python train.py --n_layer=8 --d_model=128 --n_experts=64 --experts_per_token=1 --d_expert=80 --d_shared_expert=64 --activation="swiglu" --moe_layers=[1, 2, 3, 4, 5, 6, 7] --router_score="sigmoid" --normalize_top_k=false --routed_scale=2.0 --balance_loss=0.0107 --balance_bias=false --init_std_router=0.028 --lr_router=0.00141 --vocab_size=7589 --norm="rmsnorm" --norm_eps=1e-05 --tie_embeddings=false --optimizer="soap_variant" --lr=0.00546 --beta1=0.95 --beta2=0.95 --grad_clip=1.0 --batch_tokens=65536 --seq_len=256 --train_tokens=544600000 --steps=8310 --dataset="wikipedia_en"
Below are experts of layer 4 (counted from 0) of a mixture-of-experts language model. Rows are named router (the router's row for the expert), down (a neuron's output weights, with its number) and show model dimensions 0-127. Each number is 50 + 15 x the weight over its row's rms, rounded and kept within 0 to 99.
After each expert's rows: a language model's description of what the expert responds to. This comes from a sample of Wikipedia text that the model never trained on.

# expert 54
router:83 71 61 75 38 46 39 47 54 46 57 51 42 64 58 49 54 58 43 49 50 60 54 35 85 44 35 62 54 71 59 60 79 37 56 67 69 47 63 32 55 38 36 21 45 56 47 34 57 51 26 39 53 49 56 64 65 34 45 45 47 54 25 48 33 16 43 30 76 36 39 50 50 42 40 42 21 41 54 42 57 35 58 32 82 72 47 42 44 28 40 51 65 71 31 81 48 40 49 70 16 49 55 44 71 26 46 40 48 32 69 37 21 65 40 57 32 69 38 36 53 45 59 83 23 47 31 40
down0:14 74 20 42 47 37 90 36 49 47 53 48 55 43 49 38 35 53 54 45 52 22 42 48 26 64 51 46 83 32 62 43 42 66 52 62 42 52 59 67 20 53 38 24 43 47 40 34 18 40 34 74 69 57 36 64 66 54 59 56 57 61 51 34 42 74 35 82 64 46 41 70 62 60 60 43 52 33 78 49 73 48 43 27 28 44 42 27 57 60 46 73 60 55 45 38 42 35 81 37 59 46 42 30 47 58 44 34 33 65 41 70 59 35 47 33 44 53 48 62 58 69 58 50 23 70 28 36
Description: Noun-ending suffixes. Noun-final suffixes like ice, ary, ity, ue, ame, especially Vice in office titles, plus vary, secondary, Issue, Deputy.

# expert 63
router:47 53 52 70 43 67 44 53 34 50 58 46 28 63 94 57 44 47 32 34 83 77 44 42 67 28 47 51 42 46 36 55 52 56 25 49 55 76 49 41 63 83 44 38 68 60 61 58 61 17 38 46 56 30 61 79 34 41 57 42 45 64 46 25 38 58 73 34 65 60 32 45 47 41 60 32 21 30 46 36 70 29 33 55 45 53 45 25 83 56 41 48 27 48 59 58 75 54 55 55 27 48 53 61 58 21 50 47 53 59 56 31 16 31 47 53 72 35 66 58 64 65 64 67 47 57 41 42
down0:16 59 10 39 62 87 51 52 50 46 39 37 53 43 45 45 40 24 16 54 50 61 48 53 75 65 46 46 73 51 45 89 34 47 61 79 51 39 56 57 44 58 45 33 56 37 61 66 36 45 40 57 49 71 67 62 51 30 30 69 37 35 71 82 55 47 41 44 44 48 54 53 66 44 70 32 40 52 37 57 43 64 62 55 51 66 80 52 27 49 58 41 23 32 59 35 60 43 52 10 38 58 36 27 43 60 50 41 62 47 30 54 18 59 49 67 45 34 35 50 53 38 45 76 50 34 66 68
Description: Latinate inner syllables. Middle pieces of long Latinate words after prefixes like acqu-, cont-, ass-, such as acquisition, efficiency, interior, eclectic.

# expert 20
router:82 38 59 57 61 86 22 65 48 38 43 36 50 52 67 59 41 54 41 60 73 72 46 53 54 85 38 51 63 86 51 46 67 63 55 48 68 69 47 46 75 49 58 61 59 37 85 60 48 46 49 21 60 29 33 51 51 52 29 50 64 52 30 22 45 39 74 64 62 34 45 71 28 49 66 56 32 51 82 55 25 34 58 45 50 54 40 35 89 25 49 59 29 37 36 60 52 76 55 40 44 60 47 49 37 20 39 49 26 48 46 63 37 35 50 51 57 26 47 45 59 65 52 64 58 38 57 50
down36:67 44 56 35 34 56 67 34 47 48 63 68 44 67 32 23 33 56 56 54 53 73 37 53 56 45 42 64 54 40 34 34 38 73 40 50 39 45 66 70 50 28 27 55 40 45 65 45 57 94 51 51 29 37 31 45 67 54 25 58 23 39 49 50 44 22 54 20 21 62 32 64 54 68 23 78 41 44 48 79 66 60 35 71 43 46 50 60 66 61 35 44 56 44 51 48 40 43 54 50 55 62 38 47 70 53 66 32 36 48 77 36 55 49 51 54 76 67 42 75 46 40 80 22 23 38 39 29
Description: Consonant word fragments. Word-internal pieces like p, b, ip, ter, up inside longer words, such as decrepitude, manipulating, hybridizing, recuperating, Beschreibung.

# expert 43
router:69 55 66 50 58 57 57 58 55 28 47 58 54 47 65 62 74 73 33 29 55 46 57 49 64 43 29 39 54 73 49 52 75 62 33 58 47 50 62 45 76 98 34 39 48 66 53 76 66 48 53 32 51 40 38 37 45 41 41 33 68 57 48 61 58 07 56 09 46 33 59 52 42 36 46 51 55 67 42 60 49 65 75 56 59 86 36 44 45 45 86 46 04 64 54 38 52 53 53 36 54 63 55 82 76 54 44 60 48 45 50 38 50 59 55 54 43 54 57 55 40 50 56 69 10 40 45 39
down0:27 47 39 35 69 67 71 53 54 51 46 64 80 61 85 44 64 48 46 38 59 29 29 45 32 62 33 34 54 67 42 52 46 45 33 60 43 61 54 32 54 66 64 66 11 48 43 61 46 42 78 51 62 37 46 35 63 31 64 32 42 38 53 39 55 36 36 45 33 54 50 57 50 63 54 44 37 57 27 10 40 65 79 48 36 64 75 16 56 58 39 44 28 54 38 64 73 27 59 41 75 55 55 51 67 53 42 73 77 27 49 40 33 28 67 42 52 52 63 23 56 37 65 75 64 65 55 43
Description: South Asian and Slavic pieces. Middle or final pieces of Indian, Pakistani, Japanese, Russian or Arabic names, such as istan, umar, aki, oslav, Karnataka.

# expert 9
router:53 50 64 41 57 61 49 58 51 20 49 56 31 74 62 54 48 58 39 58 62 48 43 60 54 71 23 60 65 73 30 24 42 45 22 16 42 54 56 52 48 63 38 64 52 73 82 77 68 41 29 43 59 60 64 49 51 50 50 50 80 52 46 19 35 51 35 45 61 48 60 53 47 35 58 34 14 46 41 58 59 63 69 61 36 64 48 23 62 35 49 71 35 45 27 37 36 32 42 63 35 43 57 58 58 44 47 78 25 76 44 53 36 14 54 56 27 55 35 31 74 77 47 67 36 44 34 43
down0:43 56 49 62 34 61 76 47 60 44 59 27 58 38 78 28 60 69 61 67 73 25 38 56 29 58 44 68 59 57 80 45 65 44 65 57 56 67 19 44 25 55 71 39 50 49 51 54 47 43 58 52 56 58 35 48 61 49 36 74 57 51 52 46 66 91 53 40 73 56 40 47 65 31 55 39 66 43 71 62 52 56 60 34 22 65 56 49 75 26 25 43 64 47 43 56 29 61 30 70 36 65 45 67 52 45 59 61 33 43 45 62 66 51 41 13 82 41 57 34 44 52 87 31 55 32 48 28
Description: Short mid-word fragments. Short word pieces inside words like hepatitis, sometime, emeritus (it, et, omet), plus single digits in score and stats tables.